From a checkpoint of a small mixture-of-experts model trained on Wikipedia.
Size: 14 layers, vocabulary 16384.
Experts: 16 experts in each of 14 layers, 320 GELU neurons an expert, a softmax router.
Training: a variant of Muon for the experts, 373M tokens, 5689 steps.
Below are experts of layer 7 (counted from 0) of a mixture-of-experts language model. Rows are named router (the router's row for the expert), up (a neuron's input weights, with its number), down (a neuron's output weights, with its number) and show model dimensions 0-127. Each number is 128 + 32 x the weight over its row's rms, rounded and kept within 0 to 255. Numbers have three digits each.
Before each expert's rows: "raises" lists some tokens whose logits its average output raises strongly, later layers aside. This comes from a sample of Wikipedia text that the model never trained on.

# expert 11
raises: " and", ",", "-"
router:187088139111151135107137065170135062157170130188176117097157117131081148110039117104156127132111119097062146116101110164161117124171178140115140123177165148135172131141078072123116154111106109105117172115179101127109113151150060150137112126110056100115149149035073126100133126116174141105155156191176140118068073149080150172136062114131127161147090144102166061154161167151202139087167
up0:115122127181118164127142153144107161156127163053096091164146132105119087145106148118050151104156086127133065148132118137112100057138111131105121179149206125136113077159110144153115111145104089162138108117112116172137107124102129181121099093110075135084122182110096105115180099173166074135105099137150095149162104147109149089121166131100157161141112099111099121146120117057098169127096
down0:127184100112179122177137111117124154106142161079152147135187118078105136153102126139154071117123147144103138101114137128088113179116092091091142109109058118068110130090148138217143118131133171111091156058109116152104086067142147168241094047104162045083084110142130102065148102169183171146156121149145185109126173124097124152177112108098149096184123168170203149150195094110127079163102
up1:116177120116157123119169157171114142152099167107126099088143092132229058116084113104111152093158098083103099142163078140146153111094124189153093086123088098075141141112167142177151167064103136093170115105147119190098083185193093133122106147209143162153226136099085141164093188157101105157132147121186173200106087122124061163132125133162108184153143117128151072174119064166152089188126
down1:186120131114129138097090158182110126104203137151123181095114099141101069159141162088130201141130128132129143109144168138144096180177139107130041142153098130069131156074116142160131142107135086067151182103063110112101090122117110135116166120100105125188142136092108097171123104135124160150174182099157129088131146101130160152058122133071140139133099098127088143187112096118155084168171
up2:121155200170149188115164091138116156096137138110155093074103144105135095125120162130136167122110108173108150131157071163049152126163112139137080132148132119113140156161114108067187166171148123061156141121110187041165127139096097131106120133128135117111156135160154151092058160070189160123108186140107111128147140167176105137137155149138142126116105139127097158154071134098148109092069
down2:153097174134149059192177136101130114182102116146077117120127096145110131147150161103146106169062202154078133181193113106160188137156194162126079151154114106124172127082158138128156114116099189116095126076131091125161154076139136181187118107085161095104101127122054122120139130123100127055133184132123123127126125109107213167114132132123118152149105152161089164176144091137114106093143
up3:195166171179121128168139079175088166078119144139131080097096118073078090151134135160095117145124145207149120090134102123132138133115144120139178063132100167153109120114103164149114113086154044140137081122126144108131104115117115109106077090105132077180117150099121167133148152100127125104123119169167123095135108101133126183179100167124112075181122153096136096140131117112095147095139
down3:137152141158081150146122105158117156085149210119132090115080121103154124118146177160107133176130157074060084156119107119140105113118131054134093146113099131191201113092134137027052090094110153135201086096143177092054086109161140118156124166162112122176113149162145139116119135091193181156184154123144089144122094166121148146141152129083089142119138172104188127148093120124111140135101
up4:155123116127160149140123070123147091183125078182149122105070059141111148082172161052072101159140151172083095153121138175184125140116149071127120130180148064141122116111129117086121164120160125068116118133148084106133105113102079112178114158175121150088149183109127151195116129095101105135155159134096128109102123156140130121099127142139159115156048170132103121123158107172089116107109
down4:107150114055093131152112139139156137143084155076115124079124138123095116123129121162122137089177091123194093071140136106124089169152062150146124087115148098124124135125151170155104088137183087136116153109047089177183092105151138181097154185147123143110101117150127072181089086083172149097144176135134137161194101120124148170170115180137095128153137152168113105107103167159129080139156
up5:143127157136169157109121104112164090094198106106140163117103167151146119092101105140171123137102159077136129163176139182108143116113148079170144119177139137043143130154134110109133164188070143084126122129104149115147189081139122169139116152162202082130073110107119172119186184141159149115145171103121082152100045180120137204160130117117150164170145133070146141127109170067136127133138
down5:079112103110118200141128117156101134105122107084104166139168169107116146140094129224132153126139131132117135106153145152162174176170174109077139177161066130126139132168130104146137146057128155077110115079123123117143181171145133127156096083179147124154139174160119107187106139106078146166183100113153068147158135137161140094115140087102151137174133166116107093101115093107098072141072

# expert 2
raises: ",", " and", " (", " in", " ", "-"
router:128129073066129184136174109155115079092191093118143176107129088124101107134083088138124223144126117121107167127168178198131169137181116165175200135179097181116092087120124154146086113149152103158144165086116129174103153077120164067104141104130132121152182149115177111151083163180121139095155160152117106120083163156175129074130150143076153119151121082101071109110132123126094115173172
up0:192162157155117151202121131102105129103165127134140121153148127174153191144127050137102131105122153116122164137185133144078127133154158121147155145084135121110125165132128122103112091171146179151093142173187144173075171091134191163114134133152152149065161239081171148084113142135103126112189129129110101136138099131158145154162143121133125129106140164171164141144127125082111132125124
down0:093175137122159133142144103103134115097115187114137180142155129109066088146095136175156102167158214120084113140140159116153136102168169096115085091185029102127151149102059207119122141108156130129151140095191122117130100151134132168125148087119145159139131128193166112133103126113194109110075143118147079145063095089164135139112127115087182137131183108150206086097120120135144158098103
up1:109176143138110122140129117084107082129093144166093104110073124167108091159122146089095101133125081211152063152112153143101094137169108121135167098113055117143122078122076145115123125156148112169104149192114104131117168177165113133169123184140053166114128120088094103117097169114136119135135179148062207189119119121183079157145154122126111123145131133111190150146132110096076139173135
down1:100077141113206128129122169087146097130145140086134078105098151157104061123121125102094154143060108099095126157169129195136121163062168104095136129151153141132111201179147103156155110164144132183138112026124161154135101100110117134089126117138140129171157127179165083118082150152171131191069100190160138128133121093112135124110115151144177133113134091168127074083069128098143147084149
up2:193135205193157117141097165102145142125113154099162127193168121135143143126130126090128100134150122072131127117124074133153172129135134134078182069137097152114137094145120137159102114216136079109130156161160093129141143089122140136110107132158132086102130175162106079156161150192112117111107172118098118121121174184163162139112123184023151136129121103150131159179100141139149085114102
down2:100050145099166111133125145152165159165123111091132130174079187086116135114145128054156071130125149126073139130139130129158151149120140139164119092133093132179169127137147136153089138153156137121119036163139128155135178105091162098166120159117173134101154111143140124163109122117174135176133071131132118085160162101152230148135102126109121122138135123102104109136129142187162143118153
up3:135152145117131153145176094106118138153215143136166115086131153108127116112112128172135151088082128142137134115171128105085129106066073074111181111095113102105127152144139137139085164152148127134132165133203143122114154127106109143161116146113190091178088116137169093085150131195065098144150099144146165119076141132139154179129154109120101096056121079116146135101130105081114162172151
down3:183098113155153113088163162177078126152153171179167105090147169112166125134162118161089117196115146076141121142104169147156097088147159142101070120153152119094091121146114147170075167140087088160136095093148112109102125110078115125144121127036169159093136141096141143173143117149025184165171188117123125101156155131101151171158155137046058088150152132183133096146141192131093167191148
up4:122150166063153171110146131166129129131099071127159122212097061108148103078147147153162106157103126088073136134145104145094142127086125159188140174128114125159138127138113141092133120140148119036171140133183104131081111160133076173106165102177152120187129066124103183095071123137159093150182156093105170109148122122175145071135147151120138154163102132090184113087141109086134153147133
down4:127175159115132140136142125131121154074126077159091171196161146125128184102156145150141098124146134097098135139135109127115129119088135156144105096046156182110120114139155181163140163085050124162161136102111135107127104099085163085131140154146136107160201146103085145119122092183132170155154131051099108102129109118039226139140132168130123090117164077167175152196137109120099134147118
up5:189082072138071213116156029082081128123095119107138087172127061094121078171054142130105172110095096120067084142164109113147130133076122141164173118088176108125105116171089161146118145078111134154110099136093107156197139133167151160192077130210101127127154149100175128105077104100131147109099152106078187141076184174137110143143158144178144087166126138120157154177115132136099143102142
down5:127107131158124105171162129095102130127130118152119127101128096081120119158097082143088114114157096109025185115129201154134069065111149149129079147126118100151131108111103133109098166157087139171152173159127115176173125171124116143071201155129106132119123137098120135196150118149128078185093204157110129118125134115175108124161100140129182112127093117096040132139114160121098151129093

# expert 6
raises: "9", "1", "2", "3", "8", "4"
router:154194115163122125121077116124149080064134147142123104134083179111162132119144124098132094115148167084131064159143084166182175113143127086113078107103171142125127150101050069155152061139082078140135158071134088088125112097153126187102176187088103118163185125106098082106095102175120088112115156116116055134121112112176166120138110149113108156089121179113089104199171202141169089174107
up0:203061130131092128130074095142157142105128093085091086108123151141150154090125140110189133117101125116120142166100162148130107113090111155125209129098120144106113174103070121133183138133180118087195152078145117117130126093134150117162163149136146116169105089066099116123143117150186173118175171124156146135097107110132132141176142147153135150140137106132079204114121057095139145092115
down0:083092178198097125133174136091111101088099127153100119151156105120148162111127125138086103128158129127136185131088133095132073143179195126158195110133142080096137104120120112193143103112093161189099157124099136104101183164163121137108172130159108145133098123194089080093062180146139141148120147115175165107124159130090106138052157174105161142145112158141164125146119189073083112145110
up1:118221133096130130135153149126163132153090125101090164135084091136154167153133146105144171255124110125094173159095112129145170062138156137074237161126134174160199141134144159078077129086135155101151102087128126167113115096151118114146166106125129140118158146162201123098175160177106174088127093161110130105125161108091159142096110104199126139135135095099140124159109134140127136134161
down1:118133146123166149109144135129122193090117160114100143106155122150128138133148135148127095135138176101177102116162083100194141178137114139121141212148143112159086126102107129079113152136109172118101157087184141137119151000111157113074131154053151055165135123125138133141170093104102108121171089153136114165137107143164097136126097081091133110133086139137110164100137140122158119163096
up2:163116166091147136194111113083121084152121120122118148084138150109187237138159103156160104149086146152111083172164092088140125078108116098112156105104129123071146141154077128150137162139114132130144127124122162149115107145069165154117120096129179089152209185086113126090127155120113106174108090158140079147111136134145123121140148138151111179114150201122106104162120108097123121140180
down2:142086131149128103114144120121153127138105100178112152126155158059112111112137173138125094170150098120119111199146130158133195093107093153191087142076137131135127146128051177091197161093075176108178124132108126145133127083091096138082128150145101120150139206152083074089114103159121153137131113150142117150143119086128169080075209165148145113170110083127167083099166145207141112135129
up3:155133118186084156053137171082130191083089165104118155142198143152105149194129165195153097128136100176114091115157038106118092122129117079145166113096168118137153126088089098188158134121165146133128135139099141124156078124119111120100116090130112112097141120105141121189090087110106133111070123142131111163122118113132076081138116153095121176155075169142138086131097172130197062155113
down3:096083167155127082120144147169098119173173193163099089093108141209149139198137119154098064137183153184155134081076148169123143120105102092095090109140091059164119135158086087127097191113140109152130117067104172055148113096107141116179116089113177125119106114193129157151114087120104120142139156142110079166099138140125101134120170069163130115140206136108058136174113135131063155129109
up4:100130089095184149229123168112175103173070166173158103098104130097111146196118136158077092125167099093111113151086124156123102171112103089134124171122165180117131109158075151215135127156119138136149049172140132079134121175100117086129122187118130049106140113176135125146094103082090106111183143154105101200129143146106088104113144169060110154112088141151152156147131148214130115070096
down4:109151174197122131065095127171100142133122072113154108105162110103116128102145085147145174119081085116162196124103136059162103117164136105186109184128130137131147158069184123147108095113098107146090165160104120135126141131132152146132128086150104161142098132090130110157118086101120160131124174126147171162118131126146113119079131168071176162081139139156137128083164171072117133119110
up5:102125107104195181102122108116096101154077124152134146092162092100132129125095094167127127173196148152153108126137123067136151153089102133133152152159070123145078106118169149104110172102143112124132182158138089162115093173151146150119132166204169072139161109111132138092097112137183105110162052155115167146148135085126074117161144130137160166159140160060173118128061132149154151129137
down5:124124068168145133192174143126065162113138156118128105104096080118135085117097109146187131118182095144132136157111085154093159133157106098129120182066179077123127119174125103162187189138142084109180115149147130108075091129126117115117086130122095155101106084165106165104132145109141134171067087119064125078116106102089070149168154122108093164094110203144121105137173103097115123146120

# expert 13
raises: "0", "9", "8", "2", ",", "1"
router:192126108132209104131177138116087120149128086126154117188126146114138179130122100157148138106120136155160077084098087104160104146138094093121088091096110180100150105150172138146104201200107121075091087151149160101111099178077136120162085142128136199213107112148105134158138104130151167161129120174152158137063175105119140106122149045139104140184143124106115119156083105103136122098161
up0:197107162123151123232144120199122071170074068102147170101171108148080074135153159123118161170201159103119051115109143123087121111138094096108073160208140175122163086108055125151193170135184102138188140129078114137122121076075098089083079192090135131089100168169140134133101165121121179157098136141102181160092147151133094108139079134139160131103122131168096127118085154132092105134067
down0:184028119149130128139163135072117165133140082115109192160131144088139180165137089132148132099126116115134132113121094157107128147136164113189136150154141159101120134101161125151106164156080089147104091140175134123128105134089080130151128127122157091122141131122164124123162120165132100125135133120127209061144123095115173136143191062147078127140032140194190123104129085132097105148080
up1:197218141140109145166107159109147188204092147109092147135120130102122116075089161157144086133133116071140152167129119074098158120151141119113103143182083092130110108147162114167063184183091143144138119115086169171160131102090077122141114130109158108069146164115196107104063117140132136085136152137173138189174081110163206104151109142182138134137103128125167095065087131152103134112155
down1:104077154112191128102137125169136108101099101183050133105130117131087149102170128097118163078121074075141096085131167138095125129115161185131131149158107129106089093141119137137147093060179117144128109123081136095157078130197121114147088174134108067138130128159140109166147088132195164098120138161156117093198168176166105131119143168142164065186123170159102154132150144156165144086150
up2:147088164124137116168145067158113107137129106118149131090075126147132139125108167111096146129164129080136130176064083197081113139134137118130097185086163067112134144139098164097091077138144096151109066134116112128123105134113161110118122183169080173132169145129131050063158177213184084190176106116081114106128144193115149114137109089114138177151146129092105112111142165115151102105110
down2:112166123141108109126101214132155169146069126120097154087106116112103073103121140086087135084120115095151130079177105110132092130122130100155141123123113132131121142113064181116118144108148088098132165136118195114120135118126100162150129149124095078112183101066155177143124166077067099171138166156168162126122087120141211112135165094150121176082168120165115083084099144101112159141144
up3:101118192120125123102130105146141182096100155096172116126118131090093136117149118122125105088174136179095112134150151177116133145109118199104193101091127107206147127090153089126126126143100121167122151131164116131114187133136050123133073172143092107039122139134074132158145124118116139075135154178150121180130108130125129180117081155172090114145165115123100171151132158075119179171060
down3:162096073180163140099137163140113058166170094100112099073134120122139114165116169157149104117128178048153188168136118139139110121120072119136109124059069117084174120115123097156115148198163070104150110059101132101116068100101140118194173119205169172094095078095124108182051133118131140134106123193094105126116213125120106140116186053086161151112096114125131088100138115112134128070129
up4:164146149132193135161129153153116125162154121120108163068098157140107093106131113116095135141115131195129139106130102138152127139105125120139084124176064139126038107127165119086170120185133117139065100127147136155176132127145167150101181108162086156155123146087121137117093110108136178104132151112114117118142109175147186122144173102128143103140095085102140126158078167129118101102099
down4:113058167150165167131167155186176139147141154097087096180180071181098130103082126198145166159128091106122144145140120086164136138106205091123123166129140122151142134130137111130136149111094110185140132151082145177096143123104072067152130123135133142132071077153088103148076162093076105177116165153082102121126172122181130141123137075133077129110079097096112090119110142112125148123157
up5:162153123147149179114164139103158106125051125139149173001111086114129085133177070131112138156116102170113100172119115073078124110127136169114152066196122104116179108127117136060167084116132103165137165116158121162119180105172074095143128145162149152107179085136099107119113084123107116169172114159122130095108138129128131096076103096073138134124139168150150120053108124105138122114145
down5:156177130110132152098045106131121123110155090161162159150186111113163091162124036161113095121152151157154147085061138167129160135124095082142146103088112157107110095159136128145138139116117168169156101099127095152108115139190112183114133121085079106166126169123156125074091096157068100120124133122103097075175113175106110110116107163057154121159137143126116151137112136113132144123195

# expert 15
raises: " the", " a", " an", " their", " his", " some"
router:113143070138139113143104134103164178126083138062110153111146138115159096091166187131087064129092141056206071071130096067126142072166119110148165187160112130099079106164140136134142155112174154113112134070120107114111144141097144213111128140106105114087193092110114142144096154140080159135101122123080171153114100150152087103137090194137144130088102122120168124131154117095083149121153
up0:180143106065142113096162152074166142127131148073161127167179111112058142122096199120101129136139138081136096118117081147098141072138204096158123133168108132133121137177168167139129144150057137135119121150151121130109094120102128092040056110126174072133213115120117160123114161112124154085107208127144166132128164160167077063151091178149098140131165174114107136196131087139153128157176
down0:163110126128154156125158111103170146087109183104145109072110115195107080130113106171178114153091127137121108109102163118076182090063140106153113113097188090126103125120122081145111060161110111165082132095097140099116142165202116115127119160146145133123169138094073146153124163137129090129185136137067097176135128137095103141136110157121082161103114164116118175140139148103159138130138
up1:080152109126073177173151123103123146059167118159097131111179121165149122090121121152142166154113163128139159085154158169062107105029066079099175121049129099125110113164136081086139128125129108139106166141112165102101125147126152154142097136135182117167162140184122063101046128165132147132078166115118144129163090131163070183157119111129134138152135128091216179172140115107135100159140
down1:159169143103132110201106091102105123178164066121153159113134118080078095150107081129082076084111138157162088187128118163167165126147112086089114110126112155184110098137165127178108136145094070133141190141150135094139128143176126112094137128157099151146098124123128151144179145104162077155176098133119169128147140139098181139134111109100175133090148124118129158111093134208148105091127
up2:197117255093120095113159113075087160088087121118141134191138087149110072130204108094102130141187189185150091151123151110171117147180151073130082136175126116147144099206151171083102123126074098151116110186138100108159159172109154150106115120105145162140137126153083174123143128139180166162111069133123155107081111111119076131078155124158110098132147115149100111194158103132120145081113
down2:128104134119101130194075087123128073117128184107103148102075099136158188104118182160147126155151059085197135164085148143138160077120124167128123122143098079166123162133076131117113122097197089088169124073137115103120114140165143140159104113144141138117139137154109175128151165120083146093111159110115094126068112088114107107124090133157081108183159128141161190106141119154080141107186
up3:079092131180119153131094108128167146074114132133086095137092136148131130091181105134118161199165110154106117121140127143091180137134145148109137148100149110125152166142121094177123147128112075151153135115111166127090050159082139094199048103161155115089129095149162133103123105165115133123103139094202109106157089106135178144162114166116137072127136109077139130147131122153102098074107
down3:121077176132127135178162073125142144110082069127113086103128146084176120120114118157131120112089113134158124092114098126093123184110103163158137153142125102092122156049180125073142187101110163122147150182172081139123149211175173200065138148174127112141131164166194072114122128095131105182094167103127092107080095095146132087155161098126150123125116128198131111135180125080069103081192
up4:175127137105170107078149119178144112146119153168129135123157145101120137184173155105132129115136089151156180130203167086146130106114148159113128138105154140108140091109139140149121143150093076101090154171097162105125124133130134103120072126229153137142115061095132107212090161122144120111219118115117137154141143152176135163150132131121109167173161073129127165097117131136125179139084
down4:055190075117108090125121125143082112090153176102134172174134128118085156135189124184101172108080132137097087146103133129200129130136130174083110144089176138118122120145173166102128122104102172089132138107106095115168146164098061158090110101102137132093150110144096091109154126125114125081114121085134164140149131118101115210117132183099166160145114116161187183134135191152152086137136
up5:088165167125176187093150086089092109194176110157172133190173102180147149127099145131127169062173191127152105106135076172054124129147133178106094163084068076115165121130143128118116153128126108147136159158182134139127177075129108107145124124086125154152113068078134101074105114144123083146110146192142125178103126112129116192176133132105118183141156115092152087169131118114162102144162
down5:115086169112120037075135180089107150177193103110154115125186128144087075163161151199119139096034059149143110076085130083128129124101174110094126151143092121171109178114187117159146137089130163145144164073180087154162123153086155195076067140123147153071134118135101091145100213107191116171150119150106119153155130096127126162148178130149103189167130123170149099103117128100101131118159

# expert 8
raises: " and", ",", " in", " of", " for", " from"
router:139185153134088104161118173145132098172090122125092104123102127125091132117154122161165147098198157129114126103148147071090071153109131115141122113090186112133119172143123174111142141059129131087158131132163144092161112095109139147149132125087164134123093110152167109146143133128186133107100132219097133113163121129131119156111077121103161100084064142159128082150101184166115106115125
up0:181133151126143158157158141118155168115164096093166146173079113179171171082054162233100180121163133078111098080142122068127118129114142115138150097113167086139083040090111121120065074182147117137119085126136129102176134138078066112140074129122116172089134171092107153101162121106138083123120187117089144123156123126116079111116154111081131131146113067212140125144096157155154112069163
down0:128148081089115131105190109123069130129187192178159160091195117108120111208100112109121093128150128126101120127121183142155106192180146121127143119139183128118143158135134138109106116105144166187127168182097118108149135138124127059146117153119161138131138136170137112164175137089161098145148069132149143135118115105159157123126087126093118131124164126160080099141094144114082156155126
up1:149229181131124107134101174139111107138118156088138189119116117179154117209091123202163151122228136118163171149183121134126093124070164122173110193114156127146144165136146152094128108134117138119086128049052160110165165110132126174157129128142148163115079167157162133166184126164063108159176129171129158093127087107136162076116115197086092145102139053153186084126058193182159134129123
down1:149135143080069127139120138124119097181113118108115097113190097110166152181121119110067132118102166084122099123204105141140142126186160093088071084121112108137154088152124039092165125073134205099105135110135113137143071125087136140158094116141127093099096095170097164127123129099171102100095145131119120169087115113116109095161101143093157124098116137156129167094072120121062180125101
up2:168134218110182119116112153115090106165108137082154151022128090113093103140093106181114097091108153096132171133123142115145153166172128087188135113130161117118114130111064160158137212121166153161096111117135093154103122159133111067112119170106079111090134152161046127101096133130100158166180115158114132185142128163150079079141049096124162135163059149150152094128100193115152133092114
down2:081099096112094155104100136160151108074183094122152128179105160196147149150113108150116128161114125170123115176141102115074112096097134180088090120145111118141135104114145127127126115143106081098098133148158131120116198128138162216109144184142184088164111116136189136085092121128123143103167128083126136128139088114110117204155194122184217157080138135101079152147150091132066172134091
up3:156097083186094103156159074127079182135141127153164125123155136099095171109122133113145139133095104062140171091117109165096053152175121141159191140162111084177171101127171111126149149121124124128099161125103115104122124184130086131107148126131136098144170132080115113155134122101095115131216125086145138082149130155127183122139099208098125155110126158149109123113129089133130090128156
down3:118149121160127217097173080136089165126107131180101137054094170062191096112118065195097103108157095114120134079118111208092138111142050156137137098112106121118076118149153195134142172096122070114147171131122130195111113158185132126118157142160188159132115126103163160122155166119164136131132122132170161103204147110134094132134096187119161146122129135117135183128083140070111125117072
up4:139127205125187116129119148141148110193101170140124152068181121077157078156148076123140092074153143176142051130136114125154116110146141107100123173139130131082131172208142119138153137084125132186110118112102065082123046127184102159144116131153172063162167068125154067109154162110121117163193069130126050152138123167134147142111078101115150126112107160160107120168113150144073107072137
down4:172128072108150100098080137124104110099112121161128112174166166100188103144150121097184162121074123087137066090090127174126128113112147093121211108085141165158133183115128126107168141125124124168088158143142115121112058151152122119132158122161104150118157117167152099122064114142087135120180177151156112160114121123217183108156123103084143181175139103097139110143184136156077066136110
up5:197167151111114216153147154110147120198187109127123140142122138144148095141098147087059096112124117100098157101111155102172171144144138106126149125097133156095108164042095109090137118137126143116122148115155107139114182138179088125160078135114102102175128104151138127167056125102194154128176135141140148107116075136138157117070094134128151149164094102123140108151039115129104135139143
down5:079125127140135149082137143140090090181127118182152087086144102184136036148128140117136107110125090144091183121147133099152131094104174018115084173132148133144071156194197053105075145113150109126100138208112122175142136130155136105113162159129105145069109087112147155118083121131113126134150117173143092114109112122096143119157094110105140151135164171120086132048135129129114156161111

# expert 5
raises: " ", " the", " a", "\n"
router:131161123140065096085108129158187138174151144158184139096085083128116091112158093134143141152124129132073153179094111109131104154161142150154154179109162106118187116077115155143104168184161088119165162144134111167173119139128127128140168123130100141102141084105144183074144105177142137160117120087173144204135147100176101055144111148181119158119109143125165153162119163089118064067165
up0:163081150187125060119094104119123140180130139141159126166113119144069071068119121150092146211124123111104094111080119086129126110131118085134222165144184106069138140136134167167121143149156104161140131156223137137162114171141149145125138106145126153155120124124141134090128125140069085168108042088089137138092118155132143068182179100085118096156096132183114135131109117132128138084103
down0:125115089110129154151145152181083127168159159132135129148199102145090142158110082147176144120168100141115117145143126141118124091169180175167084111152128095091120101080094112052125212151141097094170178104120082109127113067120121124131120104137108110110101150095151104132120203098166100060087150108117174140148129076127145112102090110180068130111177095090132160122118147124119164128130
up1:130171099071135125082115131141130133172127143162100214116104115118098107195142140155079148140154082132125177119150061147167173116118132129049087134149182166142129097149195140117145131113102114153135176115125103130171181080116068220112127089122132104153095100175162205175087121138123087139124150133083109146152146130135153118059118162130130107140094148162128105112146116109109107111137
down1:199041123106179093170150154099162153123160168141123104132111135096173159078099148156112131131065115105128167142068131163144095179142157096164168187110110081097127115036136110088123153118109167146084115156135108104090155111168181180097164106101148140116145111180134116098120116189136167146106130133139094131083150141137143112047116155119151085073119083111129137109172202090191089112148
up2:127162178085116099134158190175099116121140148159096110149043128102145088162135166213090166145119095138130092104158152148126210129159183138121082147134170125142061122116128131168122165135111151123147172141158123125116169120102127115110081124144111143129193135107134150075149160162111056136144149106120089103123057156149080105233147115146089132157098165129190157132144093103112161203106
down2:138133111147129157107087092056069162121113163165166128114109067108127137110126186109177124042106145142100105130089073139154088165070148086132122118127075104128110153134094119106140140147169093181118165102141118145145161088160124154107075148105166103106118140114187107093118117107097108119127151129112176124140135106125074145067087159115065137138013162190151099097175097070139127142158
up3:139092157179144109154130149116193154151089141133105172126136139161093099188068117119128101133120122147075139116107129172112111207202079141088132054130133138090114037126075122125132145145147127142139165122100098153106137171130154092108101091121123114133174119177109085154104141147108139086156114136111123135180194164129093148163143143063125120130080137106087103130079095116075167130126
down3:108133136187128162164145107106110075084104179159130093125101127064061131152131196105115167116103181120178113108098193118186105087137160095174135126140082178095134159156139101190133143101140099138148147138137162117119132151134109127089133134086155242144166094091149107180069121105130113136135144140111130151164166134127170100127167086129142131150125111127068087146168101155144196100211
up4:145174161098200091130096169108160096124141110106132173082097148146162124121103083090158171179133135134145129153147127165124103100128129113144104166103066092136129175068156110146169139154144138121174156106104089112135127162155149165090121072105153096147097148121167157152130059169156165110151157166106169092172159131130168119172142168103145154152088175088157140136051111122147105068150
down4:130095112096109114137133078115134138054174058178144133144100158100101170149145127111142161094092113129145184164089129087164154110147096118107173101173144111093129105120132130100186076067178147159109144111071169116155095170174134131098085130137126142100174162103144105115098115104199099121078139174154155098146118100082106184124107130093210092127156077092115120112168136119148064134124
up5:138156142134121206125104100172146079182146134111147179127129136146112159205162140037130108105081071115050119086146188095127129116119196119148121113082149119147099157158134174181132116109119089153130132136199119079134140133201120146106109194094140080098151117114138114138121171128135068143058188159121148170131101158136170115091096137074135162164037167121152146135096122104121120126172
down5:147116118124163143139129141105171126122141167135153101072114180091176139075125114126109143149102144127097125143172157159127079194132129116133167134141077105095112089131108139150104148161083151149114124070103173117143099119097120073118111132156128144113035132172118141083058105089084220142171110134115124146091129145157124175184126071122152147137110136133107094118143147126126066100209

# expert 3
raises: "-", " and", "g"
router:124085086139113123124137113132115103117132134124108140131155176092052140109151075089157155156132106132110142105130111141161119193131134141113153167108137121179129106119130120144119139058121113166169134137170159152133145106153116141133095147176126111100069112112140134083091139106119151158134090160120168140153116124116160177207103063127148073118176141163085159197086120102135176146061
up0:120099191129151107119168087145123169118125146090161101135100130091136064194136101103151151097102082119145140158098111153113126134154107105124147138172137159135110118144089155164125164093111089126161076155142100100137066111083146051161104100133140110124119154092148111066139149094095185137118136167204023178120111121120166137157078190112146127104094171054099115158161089092103147154176
down0:120111152136133134107095116124122115140044103168109058183137147104047131137132133101194192115149156130133171063206148111086137056134091111087164100112063142217150125090170138123097148094109165086164136152174116090129077140049136101112135187137179169116092126153131144134149098040165179123109135125149075075159046147089079155160112122091168147193139101111151153115133201128110068123157
up1:135191116131112081105173099122111158201124122071115118158181109051132116114075085165085169122158131122136108118111115121123111106123133129186170199151095110117078105125132134149090119114143075104153139106155152158062132126113122157097125184172204127120164110092174211082085092143094159101111112176121155159175133148083198110114178118155155130170133115185162137064125174106142155132124
down1:182138101180109081146126198119092101111069120074082141156159117147106142090117185197152118132089092158111143147105036144088118127129127093156151124123117103140118136116126098092118133111142100093128119130057122148139115038115134183142157171155117094129147058148106139137145080106179109124112047155091145113135101152195144117131129194202113158187105086123126087188129115142156131128155
up2:067160188081036039065136143167168079165123145149107124185097118071099130144101111092130118154151142147113115177132108121056138096123157152157149169104099088067113172146109103148095137140113156110148171179074053152143112105120075150086102151169162095140119109129147144154155107092119088151134137158135153165152149123141152138136123123120164105122112095150118127141143143096073156140116
down2:146147142069088096125098153135135121100175092091140145138101106147066083136132090112098078161094167113092117090126070190095121059193197116167130149111140145117138100113186120109137172109161125067113168101097135153134137158166129185142132132164136149160147149098120158171191144111127024117085146079096139142166124098127195113152173127107106074075143159164134084197163199124093140094108
up3:148145117190054180186120091170145142171121138153220147132105116079156098127111181114122122155128139163162121115181162125180092109148131132090102131125059150103107175090109146129116136110121138153115138163222076192117210115195094094092079124107120162155119127082114133173143113140112095102109125180097143087137126109101136143095092106148124123112104131136114108120092097057103126149147
down3:119087116138175068123153123110047083108142179134164146115142120038103132094121132144115110099086082160186131106198132112109146144064149121113195070133131140119104150109142164144180104116158191104118123127189133132062137123117129133066141151077155111130106140133161119176133153134147146103132148107162121139114158133159140108117120109125131144081160106087080058092108166106167076112126
up4:102109088114190092118167115104068156131139100097140156063106145131120148141127118167133121167121136094118142131116126119106181109127112124112121154140123123120113112154128113128133076180129094137155108136082192213140128160061139163128138180162080130123140108100140148090115185153112195092124124146164065128164090148138096086197158051107132112126135133197095194102093128115125155154156
down4:082068188092212183094151128132103101148115133177114181209113167171102142162107101184139106100167101135144090101161116077120110087135068139129119122095186101150128109141094123121144169151167105121220106144144130062152079184165169155137131166082132161110150124132140135156164159138160174204144093059172065140136113116111106128121150073068107173159111148123145051112151106138102136168070
up5:159123129152138238126138123159094071178127124130137122137091131135118170104167140113142100136129120137127126158170123143129105110132146139084148154093141138139127191134184154094081077095141157118087139133149125110109132078086078140151091123140151139122150141097147106124095108151135113038093159132094178157171093141123138175117116086101122112179105184114190175140133107168107187093136
down5:098156068110150161149155128141130168154130100162099116164130136129148153057139146083146085148147116137123146123082167121157153133134147149112105175104123089122123129135171079139092132111137123131118168181151142168121130152145138108108149085180108172127130085115118132086112153086139086164142168113125134091071124077114112178194156150178177152127135083111129137099120123143046122139181